From a checkpoint of a small mixture-of-experts model trained on Wikipedia.
Size: 9 layers, width 256, vocabulary 8192, 38.3M parameters.
Experts: a softmax router, a shared expert of 128 neurons.
Training: a variant of SOAP for the experts, 4716 steps.
Below are experts of layer 6 (counted from 0) of a mixture-of-experts language model. Rows are named router (the router's row for the expert) and show model dimensions 0-255. Each number is 128 + 32 x the weight over its row's rms, rounded and kept within 0 to 255. Numbers have three digits each.
Before each expert's rows: "mostly gets" lists some tokens that are sent to it at least half of the time. This comes from a sample of Wikipedia text that the model never trained on.

# expert 11
mostly gets: "year", " touchdown", " pm", "yard", " square", " feet"
router:176087157149165091105172102126141188126137149125133121128117047073195106144152174157117066080111129097151124173126141097102128074082168132131143142151129136139146091148196161152108091207092070071131122088107116099139114167107134118179149157148092106142101147119141162102108144126168120153173106185182125167154095094129122145072167130132151106158153121089165116127148115121179180079117141115064140135127189182119116112049082147126135168059118175157112153099132139151171105138184098110169133207070150162111081129131144143131090163158137120164109134146100105122090134074145091053153148180060125141150116146114179090187149133101166079076075163123160120128120145131145111144123133103156154147124178115083106087053112188129144106137145127131135152146094113108168119071114164

# expert 147
mostly gets: " Records", " Times", " Corporation", " Racing", " Press", " Valley"
router:099146101097122123125097094074170186164149159129105114117146099113112113113104185132132150141064115111160112126058196126140065166136176164171121123139084119137165158075084071118125143095089123135132132112068163123154136092170147143190176113095112191121130171083174165107051121104151091107169118164154133123079118113132179158133083127058117084133071173088119070088115088143151136180106133089084100139113104149148120120131097121101096131105100167113144072157174154139102140140207123104180159138140156058079097199176099093141105105104179126074153074133113111126113125163118150140044138112115122152120178117114150176157060121120097174163129130155084135142133106118112165095129129155124122123161110114117074147086122122098081106177125082156099142119150103103123068106061171

# expert 119
mostly gets: " newly", " micro", "-", " counter", " anti"
router:178109101091095162144114149092116103164111161096159164149176159108056169035104136119189167070070137134153071111130109115118146148121105140151137081099128124110126155140165102104146080155079128164113110146094096154145165144182089147165147179134109092157095162141109082139153195158147122166076117134121061092151143120130139109146107182118107138122120087161114168093110086162167145167138077172109098167134092082096126117069152142156153118161135158123105166078098054127177095098118200152092116136150182137133138117136094107101176178129173175099117104138134080167118094111188104193159165157100134105075122140166126074127105104092146090085148093133124102149111117111175160169066161127105106101063126156103066125178175119098129125114121115089171101106121090095201126125151091

# expert 63
mostly gets: "–", "&", " mid", " Quarter", "/", " Semi"
router:164065157098085084143062179168090159174093170094138119124178166115123136094053095126138182128111154147167114165127118120115164157108090053152132105161105146125112115114077058145096101161106195181130131140140164138116162104126095116115164122148151085128170125132157118107169147154158155134059185094184071201155183121191148088121103092106087099157154110142125131118138171128130155157128117109118065116147093086120124129096148084106134110147172128113143146095131115130165129116150191065107116178135139104118129141140111065096102144120103170179161070077174102124069084104128194163135109177102134106100054136143110083119127112145110124111156116109162092086119094102207090151107204115066096121119181128099118147098117154118150081116105151148125145166115074121160124143161081

# expert 123
mostly gets: "si", "ti", "oti", "por", "raph", "enti"
router:163074086147118127117169070098113141061072119190134134163117116107083101111142172122154155101118111169134163105101097121144155154140157120124186122095121085160134124139062099069113151065060075141151124145122101104168182191099078151083104117115137109100153132147101118096146157077142111128150162136115123166141127115146083068148072192132148168096111129093150170123091069071063110147107121068140158130174145142103093131168123197130077122076123117063077152132095122073187157100146128142072149108189149178158182097155113064089162106130097089097126095140182116120130143101112097175120088093127146170098098132165129126127101175094170132163144125113074117188087133114107072100146142154165126123077103136164170153153075156140144142100091129153105097106147129086156162141096092

# expert 21
mostly gets: " 185", " 184", " June", " April", " January", "born"
router:142102119166175187147117148094089151127098169157100150157134147138164139184126142152171148132162087095118130139129142152138066129103087169083115152122118146101153154172126125113112127120106132152139142088159155104121149154173154109139176160117120086103162135084067186166110113100092155105179110168163124127201095100201173118181130110191139107077182088168115115170118184125186170152093095172188204153131078115138161120154156147134078170182105070129106123158121138179142135095105101164109059088092188137123103078094156180135153149187129136132136119109074080173120171132152116130142129184084142093109082084189159148140161139102113096110108179057104095091103176094136149126131163151151054116175129187154099103151142092131157160134154154141146110137124118140183143136170130

# expert 156
mostly gets: " site", "ensis", " genus", " facility", " song", " village"
router:204165149105079155124141127146199096086168116130151159157168184162101147117119080160146152093146186132126115160154196151128057131148149180184098080110093149136147125106178155084155126138107150130090095151149112124116112099165120121126092124151107167186137144108112164147144126160119142124139091113116140113102106109044165126159171096107119106103131149122109154066090053175137138124077163103159114143110107102144145063145125084161163128074084175065137094172085060132060079124099127162178134136136160093084138147107190088089130158142119057136114158125152107114070153112085106115143141095119069198139143104178138140125118121110074107153160125123120139134116154204097175134095143115152158127149103119126091117133167128073106096162091064180121160110115144206129120126086186

# expert 76
mostly gets: " Ryan", " Scott", "kins", " Stewart", " Smith", " Johnson"
router:107125066077140159113128149053158129123072082118113116109145122131110107102097151123083103114093139164143123108083185191165125129112138151132096177156135125153121141112130085130073162123075124165135114078125106173114150137134183182151185121094139247088143136095151139153131124123132174132174123147108116144141108100136126167161143151104169118100108152145153101118102109098126089128160155112161117183061102113162140075092152063135113177129105158164121142169170207128154109116148198136119134102089141083062088129162070135133173112118195146101133101110070144068119141207070161121063177119176164154103185079086093155100142179130133177133142096138146120135161155083137135077156140142091135074156109090137123101052090124105098111168157119103133145126113137126139056149110137

# expert 39
mostly gets: " Society", " History", " Science", "ology", " Studies", " science"
router:019143089116147165123113095127127125138151169069148085098124110150102115102174108085183172081084077079172091123129117185111074147167081144164122143144086154124172113092166159104115116058208122117136131132092139108116131147063151088100131106090113175160042131172160226114072077082105132124175102120111129115070143078074186118133172112104159141179099186122119147100103131176169112135146129097099100137167102160156095072152080124145172113120106130068115089193139168147111127137118077103139132116154134144109124113154133117169133098120087127150154162151140150141077097194119124092123117110147117122096143087098119096134136133138105162118130071158202095077127116116076162141129134124149128130079131141122148153119110077108079108123133078101074121118105130120126085121091190

# expert 233
mostly gets: " those", " these", " least", " various", " other", " Both"
router:183125151169101098075107132148164093171096099147089118136064089095110086111159058117138100170147050090108101088166097110108092071078133063173112146124160163157125085156135152166145110104112154101037098165120161117130109184103120101119147087157150145148162074115105118132139124169127124138057159142136112108114092190194115072101138142129190129097062176179109190118152084125070145150141154093135116095158162169104131101165113085111149131139123131173140112104127168124159134137103122080150104090076087199174104150154139135115092136131120141102160154119158094175147161127148145087155107118141135144155136129173120116170211138134095104088142158158136157113186140174157123190117144125143149177133201126082109158155084103093124124209153111145114166144107174156113171140140094

# expert 45
mostly gets: " social", " economic", " political", " cultural", "ultural", " financial"
router:080194195175158153132096132144139082134120161162152144111109112099152066117128144127098145122126063115138136086132080083128101155135160147118111077118118172069117099177148164115084138084166095118146071079112163130094102073084130078156113134149113087155091171159116104078125155072147128148128159139133176058092135131101108181096133125161158135158099104111140163101166124133140078100149085069066077129125131126103199099132071185103214125086149141138104140171169127116145097147095059122144119077105082146182150114170107151196148111119130136204136140113141102155161098083176168132141079093173164125146154169095135110102123120132133189175090125063094142066097102130164113114085106126154105107120169124174129157111161111166081133075144145098135080120088143136128122159076128

# expert 193
mostly gets: " had", " has", " have", " began", " took", " received"
router:159152136175146126108178114196090100047124110127158153136073152131102105150171123159107045132086103076094111093121134100169081158126180068118130116125170087149107120099125100091155142169119133140088128122136138163119105078163128154123074167074137128063079143115072115142143141088119154149125082126093140100170191151121134137179161175124146115099130137151141139193184106130158058154110112100048112144086129126100139130149172181089166084065109142157098133112108180163072148127144112148166143113110069159137141112163113122121165127115112161133135167092173082076156117153096141169095137049132143132117114177132128161104117184145212129139146109170127145179111181170122151150154151109132175110133121117109130097189183191126080145131136133101122177204134184140163166160143129

# expert 132
mostly gets: " such", " known", "ated", " working", " designed", " noted"
router:143117164163106193144137142174088151163162108106177097126078128095090113110089134129102132112123103076075148097135177159124106113112166108097120158148151105121111123117144077148203105163158145107165128121140123158118144076168149180160104084099069101082169150151136147151107128155095134120091072181125147112125103091129114142166169145152180150158101118133189139119207143148111119133119086127049120176131151172123167086167109188123090127096091145147159144119108154093043153104178118136181148149114075166145110104152078145121099098035146127186156173106122081105183126104137121164124143077177129142111145124168121160106076159146152096182111137203151183157149101125129167081121102153152188148111168146152094081123141137107147058105122141163119095179066169112170151166078102

# expert 129
mostly gets: " Genus", " Born", " Binomial", " Animalia", " Synonyms", " Preceded"
router:107128088122143115084080119147162091167155097124052128171127157177104151149087143148089091109133159129048122097168193119129151080133179144142053060148122091102159142107157168100105122133195130117161136096109158094075105126119134099073084117121140099128111132135127163156138068153162145154162099108104124149058138158154150146167132148107057197095103122125161184158143152165144115132093114099187100132100082160149191104156122178170091138045058132108144153173115151126119132100111102110134140117090127135104109116095137149116153095178146111112116109123103101121205176148121097136167165109118176135111083157136134094131121090152121162162175087157159139176132179095175095128140106166154189148197133117152192064150181173127153167153100139142165140173111106182152126104179138

# expert 64
mostly gets: " LINEAR", " DF", " Socorro", " Chevrolet", " N", " CP"
router:160120151110121093140151124093123124109124162069077177103161174120147165165164139071064155105090152107189084099140126171092120127131115124158113132154139154188159135113153097157172128180141108134174149127116104114111111090171117076123134083189111120100130142126161153123083118145130118072180074117125091173215102107089119154159104113174115104154136117103131069139131115140116121187133149155154124101145142093108132163128093144170101082151118132082069109082088117082088090122123175165120144089106178052136142135068183119143114168150106193122078100112102078141111144145137109173155180157132070099117126069143121099091167050123100060097139182126125131070092163113115150140161172095093081159075089089158079104113161147144192134127141147088171172103179142144114113150187115

# expert 175
mostly gets: ":", " titled", " Title", " details", " information", " Interactive"
router:123160152107127092123170101137139132066181117103097142080172163141076176144102080151103100146170142074111143116180124143128148183123113189170203103088144133126081119123088109151155079099179153069151131096164140163112130136090105176098098130154158144109104171109093127128085119129137122129156083139093105045096138141127151121164119119151135088123161152131138128101040144143132117098105076127146157091104123145130164068098098093132139077118162125068189147115164111145123119069071164095167066177136171074115117228119127089109125080148109161108190171110097173125123104107124099124086204102110079117108086131149108066130126105180128097157094134161134160137192147137185121127074084128122106182112120071161159182104144149123101139132107138136129155165125080158107115115188089

# expert 148
mostly gets: " Love", " You", " Girl", " Blood", " Dragon", " Dream"
router:051123131138126169109124122077144155134105175144114102081154094098131085144108128175125150122148108118149107109091151148135088143169178161121096104159117136161166182107083153190142105114091112172123106112088096115139110117106131101151165119097096209199109141065183123151124146147142081084164116137144134075108098155175082116119141086113196076147071176092132142122148073148166122135109116110142158130110077191138142095162096110087112103120098200076187060116119206134115167152143100128129160171140129117079177123164118111169132105106170114116171092100130117066128096151112172146110154115174149127123128097104089181153102119078088163177093070128136102123146104146142118136108110125151128069106142065076098129126062079096099094153136148153103116082100069145190071103076155

# expert 13
mostly gets: " the", " attended", " entire", " his", " nearby", " consecutive"
router:107165174188131089139101159198141152134128142141074102169086098121172106134171080143146085122098068061122172127119159123098123127074089141128132142146183118169134094094153178125067117185131080058101096138069125098077124142102094104160155089162149118152093113124117156124114129152167079177142159159144197157155092102095139090094153113120119178152116051168130098131177145146102125157098123097090116117102127151123183112091140122138105114073170199185098179149153122067119172156108139075155190109095105158172098157119164166167117169143173116160116106147152067145114136048164149110083142119135162100157193100106162090107163103151173147134164129125170134087118104085123148195127074147073161166145162130159150162114143131147178116152110116081128089134154142139111138112103096

# expert 229
mostly gets: " cm", " mm", " km", " lb", " pm", "500"
router:107109033083188143099090114066125086143111132120169143112149075152147081169120185140128130145166078153086121140092133184152097141081108141092148163092143112143168066106160120122154131188173070115123138085115165171157096171161076114142122171137153153142144147100133141132106152079097137093177091100162126102140101076127068085110103157117147087152169092179088128092093089149160108113148113069163160168125139180102087154127144078148162145142125079194084135154110121138120065158185157160082146133089116062160109079106125166108090107104126044103123121108096083154171147155160108086123121181108123173129105116134140155124159174115107093085074171099108136104083107114104149130184151124153071125097131147149106063100110132153159136145113114103121163135122107099133165068182180

# expert 224
mostly gets: " JPL", " MPC", " LINEAR", "00", "02", "08"
router:126139063097129101168130075099077091166177084101143127105183103126131106126116173093116126163150112105103117165053082159131161174070074146129165132098138144160103068114177077145158089204202077166157167113194195120101100156155116129145091177147128154113105150162101177112159199098095126130133097108082120152130142105151074091135124138167158099098138123161150066088083134131132125105134086138083153136108120137114111105112173120127135136162097086105135125139094082150154083105172169144067074130102117097102157110096133147111142125098089116082125144135098136133102115143110120130167204115065179166107113197125061125091158081153124096088106177110126165120081173163099156145173123092187084123097101156177140101066130122158171131066104116118118135127139126123146176101138166

# expert 249
mostly gets: " several", " many", " various", " any", " few", " numerous"
router:146135175160168174130060125148094133155066139122128122133104076079194077129170177132126102081169120084156168122104138117192055118036122138118101163106143160128091122099143149153116103129148093042198115153159181171166157132117182126145115071126165083185118151077126172143070128126126135094146088157123166115175101139128133065125164131146175176142088126152137138179159151164117078142150087173108110155107136121100144085086067138122162139097117120199093128135128130148147086160182100132153150102105118161124105080180113142111035141122125107146077162082093108160179147085138129127171118123126143155137175119145139113129102179121115104130134134080131155103075150125139127172128108181143117094100234083175159132122183128164125122163134128130106154131074146094118115123103114

# expert 108
mostly gets: " football", " largest", " television", " basketball", " baseball", " highest"
router:189161147170161143174154138151102156157155132104107082168082075099152073138160124126104102102066100071139141095110148132124082057121126125135167138108134169087109090067176134117132102164133131084172136108100152144095106049146131147173159087128083127145066125107112156091044104167161105140130090165157167118071112133131117127127158182096132098175076094087174106144145155157160120110090082075065135166120170158075154075134157176112146103115118177132071167127150104134101092172188069146166151133138107187135122155156099101146084179128131092176142178107176104131151168070138146109140154085139134147097156156088166130130106156122122105109135149153166163110132120117089144126137111130146182161113196171109159154104160141090117095183111126112189099160072123065127154131093095

# expert 38
mostly gets: " 46", " 44", " 57", " 45", " 47", " 58"
router:162131084135130120114100122153128092120094116134083180105165088161159149173158148104105093170140097148099123175144101159112136115088106129119097170094100092148124065106159114146116120158120098136162161066092147136129090198185096124145117176186159117142150163107094182149092127132135112147159087124069089138193131096154072090082118143129141135107216149162161055106111147112177041112110150119160100144140160174081147146066144107183126152159099087180098123072151113085139117165184139130117134170093107087112097083062163168128059114170053095052102144113120126133144162116110088125119143155069106178116122099137121112175155143113133094102106164093181123113079123152184149134111115129199112142101127133122156110102139127114179121118095127148155163182095080163116170095181127

# expert 222
mostly gets: "ici", "ci", "mi", "xi", "por", "oci"
router:086128115115078096085193079145052124128119134141135185153161075118072112119117151069113142090111141162158153144116081109113143103111161126167145131097118125140133090151098111123130153072099130103189106103130140199149196141141074160142153124155093115089163129154123114123142099042148121126134168110174121099096140081137139126131116123126122153176116086153161108150095098059129136127158130089173156134165097138124124147182148182123097104091160118107165138129140141099172196150195121104100078134088183086157100077153155110103171085141139101117100086058092142135107163135120112150119065175092122189091174129141079135172157118133155162122128114109160122134084137162121062094140156113175207122099076110135066098152075105166113097143159145162164047082145112156124104098047100

# expert 243
mostly gets: "  ", " %", " Votes", " —", " Notes", " Did"
router:159100145170132084127073078089124123164169199130131181163113151125134167104129127133095168110140150139213106166169125176105141111137147075176150171112137157102102114127136116161127133114183201142158116110144142079092111177092106145097114129109167122130100126105058086101106097128168158113096204111099091112147154126041172124075092094145123162110205129083161114097124112156078097154145136122193156143144160177148094113102123155134174101134111140200115098104166109057161160101072084095076085151173188129135137145061135153110083114153106152092108188101110090105094089120080117138138143126172117074115118135168083142144145062151140093124112140144123095119202093138147120128117128133147116190074108077123106111105161096150114142069127127128097156116157128137104133065182111

# expert 166
mostly gets: " Jon", "ba", "bar", "san", "Don", "án"
router:135116159097138115125150149141077116118178150158096137112162132111085179106171098107116177078121128155132145155136101132129130104153110127112136179133109132113111066108131131170179164084088143108098150139152157186119116155087121105131184198132076118107157165148115100191178166137151138112152131083146120141127147114155137196165136097098151150103142179137157121184138172062205158142138130166144137099153137152169086100137172147196126141139094167096159164101150158133137176093117143102120160140118115086126111066156130214105157143169182182111097080127099137171101167086100122091101080114152161106126098123116059154124102108154124174129135188137142186136104124158169113118165119107141178136101106070179142072112092128058150130165205130148205104074142199138085137060080094

# expert 254
mostly gets: " worked", " attended", " joined", " featuring", " helped", " served"
router:096094126171117117137141138166084130105118100131111119145043117141130110197149122175146076108132130111056138145199191105158082075109157129154072141122160095111128139135087122090129137161093137111125113158121126117116120110170087169117097115122178145115082118130053098133167170157151130135145118134127186127150177118131157115157177116171110181109132096100164112145207198168101120092153134102063083139096100117083197112153189164168162140086101158183107162098115186097070169119143117108161143092099133133124151085124175118173115205134133128182134156093151062125191129184143191182101185134109165158121127158113156130079148156163166174132133083168122119157118118151142149175113113146159135154151130153122128046149162102071133099112145148135137116202153125133115105167155163

# expert 215
mostly gets: "ı", "akh", "aba", "и", "hu", "ö"
router:146145092121138097140131097148175169141159095174126155163121152105110152076138106129188134114139136156128165152071062063117200151138163176123106137078134119148121108104110132180180123054122131102097147125133153113127177126077112162097141205122188152155139141114107116103137132073129105119160202104117108142090174133090133102154140149086114138059112095100127113156113109097146185164178151158142109082165117149101077198177131137094100093165141124064113176147135129118119092124134104102102124102138130089095148122141141163139173162109139113106075095186090076142058124072117040076121123155139142084153121164140075207117131120124096116123103086132117172180155119091105063160151201114177157113090150107159128150108080151143178128108181140127155085078160152148086121127093084

# expert 202
mostly gets: " h", " part", " almost", " around", " approximately", " nearly"
router:095130150200115178154170119156172148133095092086115135077088101132172088118178112182124115188165055104126115103139102090095137101150136066140154141119118130171124138155089170114137088135074100080077117059124177081185146157091124132147064074117109113155191074155098139127132136166131139166117129107116127134143123183170124134118135130115158139119084207124105182159154172051085140096101143168163169071172129092077095178142120115144132125162118107161196127173074154147102112101156141094108164162194074148095135077117152081131118198147091181121147173146115106116132135138129115117181064152136131160126130170157112121083125153166171127098150180088108135165121110127168168148129136093128126151098129139130076102152163147143088115122124123156108150138109170191167109201141081

# expert 136
mostly gets: "The", " The", " Its", " Their", " the", " Among"
router:161155198137192095193158143190130058162164103131077115137119116074155105078164108143096130123090112094126186099177197121101152099112062144104181118099133096123167135108115168091059112151175110107101114111102110089102153066171167135119161121138169134144096129131117100138104094106198081156108134132141174115103093105181126169117081084070180174066111105110101139143070112166100151105108097098108137128131100153120182095090123150109155134064193108188116164113146142087152161149115094106165144092089124160183100170142139178153109113129140098126145113146142095174175090089173130113105134134154175063115156147114175128117193134145170174146162120149151160133159139163160152155137039160095136106144135104126120147108110139112167132178131130101090068126115085165077145111139149

# expert 223
mostly gets: "erv", "omp", " law", " tele", "elli", "istan"
router:060150147110101143093184085144049153101132129083110114112134101123113157062137143122180138123076134152149103103094132078142170163124100093111125072179092160126104162138101064094092090137064139087193117135109109153138125153126127171112166109127163114053114080136155161121138106084162097091137199115109176153197145179150095180079034190150149182110128168152168165132068118058112171168146167106083152071151140128163110181127096143142116106126169120064151177082110092157123150126099088155114122102140108118144134110131105080100061125147153114182079091136159123107130076156110077142129119143134086122109161093158152140091128113110126154121123169143141130111091141114106150122108129111163117085138136184087086144180093155145090162099100144169188085116148096108152171128123120

# expert 192
mostly gets: "ela", " Diego", "za", "abe", "aha", "ja"
router:128149017078134088138205152097134160142081101192106126099157150130082119086140102116204175094165189137176152138123139100108154158191119176132095151127157085129182059113162092163101164132126152126101135149170112111082097146070122187172146119126087156104187131111144102108181087113123143130148129104153120140147139111182104185099162117117148086144153100153122111110137079080140145156163148140180092107138095104112149125127161082156064096168150125166172152096195097133155107161147157138106174164148201070137112103106146172158201118094095122132123095137176112170128136131115148120123106130139138113120154183064148125156075134166109144153113164143148124109151080135186108164148130127120160103147179111180116147097070148124091161146168141142152106074221147130140138113111170

# expert 237
mostly gets: " During", "During", "ti", "cess", "oti", " severe"
router:164139122195110094148150094163127104114068136131137089195157060138092096087126150080181157117064134130136149134166122120187065162085095124152121102109134093127076157184075069149183093114096117098211115102122156135120155147081118133156114098154125107099133129109165119142144105071084137146080116159086144107137210174135137089104121093120171125209089159102162173142090118111153166133158131087149074193129136174089079144120100191090081074147094148081141112108142079159130176145093121124120112140161146127104154084157125153134111114113130149183144096169134136113121057106093147153095129099156184115102099191148127097122132173103142181138088155111131133161091180115167097088092152097144146100125119130191115144166130148145152121126094161158166066087134134100172173138166092

# expert 196
mostly gets: "1999", " Nominated", "1986", "2005", "2001", " ISBN"
router:141144121104169185084122068121117065094124061189145130109123087145115140180146143163139080100171117154111156108139111163115067110130092163113188071097164155089112185082133086196075153137136086117176139126086115106113104123149119107113123236081090088149136143125091151137066166085110141124120091121192074105156165089149100109120093153125137115141161103163153092092137084178170099110106142096157161130124066164123099085095145145139127124183180121161104144137118152151077148163133118138142162186111090162132114089141142190133095142140088126124124126094112176125138158168162119085092071157067153128124090067128121177128108151131148087115119108139143125160118096145109175170112183079129057128107109162176134087106069119184150139167114093111118099127125114189154120102157194

# expert 195
mostly gets: " final", " second", " Championships", " Championship", " Olympics", " Award"
router:133197145140196088159142097118139141179124123127081112195112039102172093150170119091116108131072136079161125130073124118096064102131069135162146177142102141158127109067119180079115112194090099096090118164089135129103180100097150117161149075089145137141082088131174141148030095153182128079132091126163108191097141065140117143049139076095096181166111113126120163124101097164196119158079146136091123139127109147110162071161112136090125125055175182149070090159124125143184101128160104148179128151146115172130110197161110090162086172131146103125094138126098142171101154105101116149152174120102120157118127123133148132131133174106136134149135093113111125152119095153096143159084109135140144149126164111136122154108144076151101145214130160109081141121106114159132105096107134

# expert 33
mostly gets: " Preceded", " Succeeded", " Released", " available", "ended", " Active"
router:100133103148116123125081158175077119115186094126169130097079136098095149088134145103117106128095065106093104066166153101076114127117183084109081167092155093074163112109153153154204165148159144155131115125164132147148132187115133120150093147136131087158111109133158123111091103141147109075131076160142131132096101140134177193147163112110140114144065142135177133116199207120125153139160140137078105091159173198097151098151182149086121113111085099090152160131072112095132121097160155104138163144105116163135092073122153082122079104100147141101157146134132078118154091185066082086179109114133092185145118164166103120117111137143150124182114123143163125187152149155176076089130153210114176157060161186164142101127103086053139127094154136153137127170092155162169170122135104

# expert 226
mostly gets: " land", " Turnout", " census", "Population", " households", " Density"
router:087150157171153159142110168124071142144143146074168086170148126175159050142070159124166181159125170115088141116108108118115101153109141125130164135074091099141178086176154114095170094208191121094026158125129132107110085185163176171114141194118112115169113148200115131137142131123062082146136111130104115118093095075172127110170091135134111107103108179130125152089122126127175122184104125124081145134173172151113097201133168101135184162117113094129082085151135087110154162116133114134084123083177083140137171138139177177124108077076075134149124149194156085191107172111129103110112113127103170140179099161120130148161159135135147110118138139107167164154079185152121147082154117108123124125119107147154130150165149071110149103072088145122112142121145120103111205129111081

# expert 191
mostly gets: " 185", " 184", " century", " 180", " 1890", " 1911"
router:150098134141147152171140092121089146110118142084126122131101144121157091137167089154133153123145069125134127102057158172086136178114134170087142140117110156133130196168123149160155158096123156162104107143131153133129111131156127097111123158196065099126074169083129187141109075080101132132118118145178156176121183146114168103168148089156106118076142137174157143126131106119181108138099109154144187154162089117081150174134071136054097163174141125177120086165151170186125163126082162166077092091055127133138087094179176139082107163058124103107108196054151107168154169135121137123130135124141108119061080106132157122121177119115072105082136138105158082066149175114123138167082091153148105091094117151149137087155104117154147142102097118130138112139088203094222159132129135

# expert 34
mostly gets: " having", " leaving", " despite", " Despite", " using", " allowing"
router:128138149228145157071136126163135107141137056122166127143055103114123068153141130093127082117105095117112094094170186102133076124136136097122084168142174113127097155176138102117152106151087115136088108122171154131120123127153140161121065149159129126070082147147087119082172181159140122139058148137124145130132166195117049103182144171138167128098117113079135096133201112152077077094136162105069061139086135072107127133138132202133130135059172095181112115094151156099071150101100138145150118091147120157118163096166131130144095142132095183136134195155130092105145133177143155173106159087179155136141133167105140149110114147144199127166120124157118150105120102133193079145094079139140137097129134120099138108170152126114087089114087163114172160197101201153153121151121107

# expert 86
mostly gets: " nearby", " large", " smaller", " the", " its", " eastern"
router:124114183194123110083140126142137111098177130147093119146138140118124067111169123137104124152118085088094164081099188102124140104127171148124156097116179149129104084184166183173141103185138100123077100106156165115177130122134134125130197092135182103130132123137086088043118105125200111129130080154081136110121097117138098165126099080107122148151088063154135113137102133110084148094127086095079107135115180109099176120064142120093125060086142107164095158137081098182122143166129164160106111093104110098149101086152175127177155152125198102165114116177135069116166094084157196075065159105135171094133118174131110107160150061089116116088122120153131187128095122132136128169115080145092167127141156153095137094119172169163163168139084074101137095161088120082152189147114131

# expert 91
mostly gets: " Binomial", " Animalia", " Genus", "Personal", " Born", " Coordinates"
router:107079110141134120182136175124110111077155074123121191121123144150086078163153118146105089121133125141060169146120115106133098124132147150127121073149150184138146145208165116166133125072190063116164141145096169063129118114136153083131156138112147129129081103120083111103111088110145135098139119112142111149093147203126170147151127158175106145128158139170167169144155159104151088112205137154147142119162078123109154115162150181145134157137086135165151171118130147158115161139107119145134123092101178088106123088118179176091137098116091092149163181139157140121195169109142121118157143078151153169101080166117151122155127068135073119113124083114141111171083236083170107160081094163195153113143126184139173114099168104123160101091087053108099131160098086138160147103207190

# expert 187
mostly gets: " Award", " Awards", " Nominated", " medal", " awarded", " Actor"
router:100129156142129107081136158123144090181107052121117121064095168111141141154087185106126171159122094127196125105174117094112121041155088181098106117120113119105128204080091116087105130152193105122075078134117085169084090103081136131123167107067118133172080140101163133138113128136111164128198107122153153159135179134124114176113127128158120169151101128100084136124075145148109152065114145132074158108133064145114161100143133131149132106138145179099069102135165139089131172166129187111182143125159140147110122140104127071087089152187175157126090120107135155102076087128094111115127062161153138149103185134135153080098120125139107133203139103108112106164100154156109137107139105133173090137128154100161166154105062066068107126175178190155083153134118081190133076119110119

# expert 110
mostly gets: " Johnson", " Edwards", " Carter", "ić", " Wilson", " Brown"
router:102101069117177182115112120112169118129117079098157129084110128132094158109133141117115083132141155182155130141106159167153101099097137173139063143147132091092128197085115084166108133137061096187073145093107153165130150108156174123173185165075105141125113159093170145156179113107095131139152170225135141136120126111139079150140100158120149134103107151141147145129099113106122164094105159094156066162030077114166130073175123078099088167119138169129124148139134176177068092146120134129161172099097165121074110098179103184113149127157167098073105077105089134107143137159074110168144172102172144150130147087088110170150130214116131183183094115125135137106108100144148083085142148111095148155166093077104141140101103158138103121146179146096151110121110142138122067161069161

# expert 72
mostly gets: " large", " small", " more", " long", " great", " very"
router:161180144152147121163144149155130123187078191140118089176052109097127090087142156110088110115096115076081113090172103132101104123153150098119120181136137131184138137121139117137168099170189086063125103124138160103133127052116136176163145164094086135168110144100128106144094065142170125180095081114133150125140163132132111146102123096082119110162069125140115118162144119120076090072117083159135115166141166161147128170113069187101158138066084157167096144121133128137169089198208149106160168158125131220141123138173109155150063135128092134170108119110120134120140190088162132092155109109123123161106122176167173119211160171120152047101148135153122126161116098129111190170134104152162110126114157102118083129159108139142174093162080133122136108090083176087147165133087137

# expert 181
mostly gets: " 1926", " 1911", " 1918", " 1927", " 1934", " 1931"
router:106076083144150149190149149118054101153104116113207174138092145134115124169104085142177151115163120145109137126097113169086154113138044146109173104118145146084153160107142101099103147103113087096082107109145148145124168124126153105171097190133134128099126126130120158120087186118080132123132102088148078137149118116142150143165121123166189121125164109137128142053112117169149113126146086160112169128184048115095152150173116087091110173151159078139133146183126121152157126114144121182105094150102173113174105121144197193127113184135115118150132135064115101122146091131176113180107148147037153096052133053132119107120182149105070132114103095134143090168112132111105167175102158132139129034072110172131129107119097106203125160130132156088144157153134170144154156192155181

# expert 161
mostly gets: " Votes", " median", " 0", " 94", " 54", " 65"
router:184145137113118101136136077088115113109085167068129151104154080172119105163140150125111141147144153119180110166167097171098132158135161100100106235111149090159189077119148088155175182132193073137108145152178144121120171161198132088097169105134151150140095120142105110134080104087061160132161150084147089123148103083115128127167097177147129117170215166129130130135080085121102112133085154127137167121117161136110090157129148119094190133099075112097123126116093138166160180182138165168114110152094114064088107077096130188120074077095114101094133100056094134137152184137111099133140110112087101152145089162139188143091158132131097061068107155140114144129122132142172146126136145179135069118100141095122107136131170111111144116098141145121160152156145185060127196127168101

# expert 51
mostly gets: " 2025", " 2023", " medalist", " 2024", " 2022", "present"
router:149131076124123098122108085085075090124134139122136092132084098089153164164116135099120071091140202098188146166111131160096132106126079159110124151132123122114091119091147090172121107170104118113157141083095115121113139159100159123190070200156129114144140158146118127141075117175120084127151090140152056127128109100121110139091170120164162105116178065101164109131169124148144135107120134102091116098145134133121155106105182090184096196133172098164081136089076091144126125116194143187100094132086133113133089091070151172099056173152083196104128127116113155135083119090079122134166172172077176120077182134097153123136153091119136059105131098154137124145090132128182098191115164087146132132117149097183087084076099138127098174112163077061142133127088092174107092117177168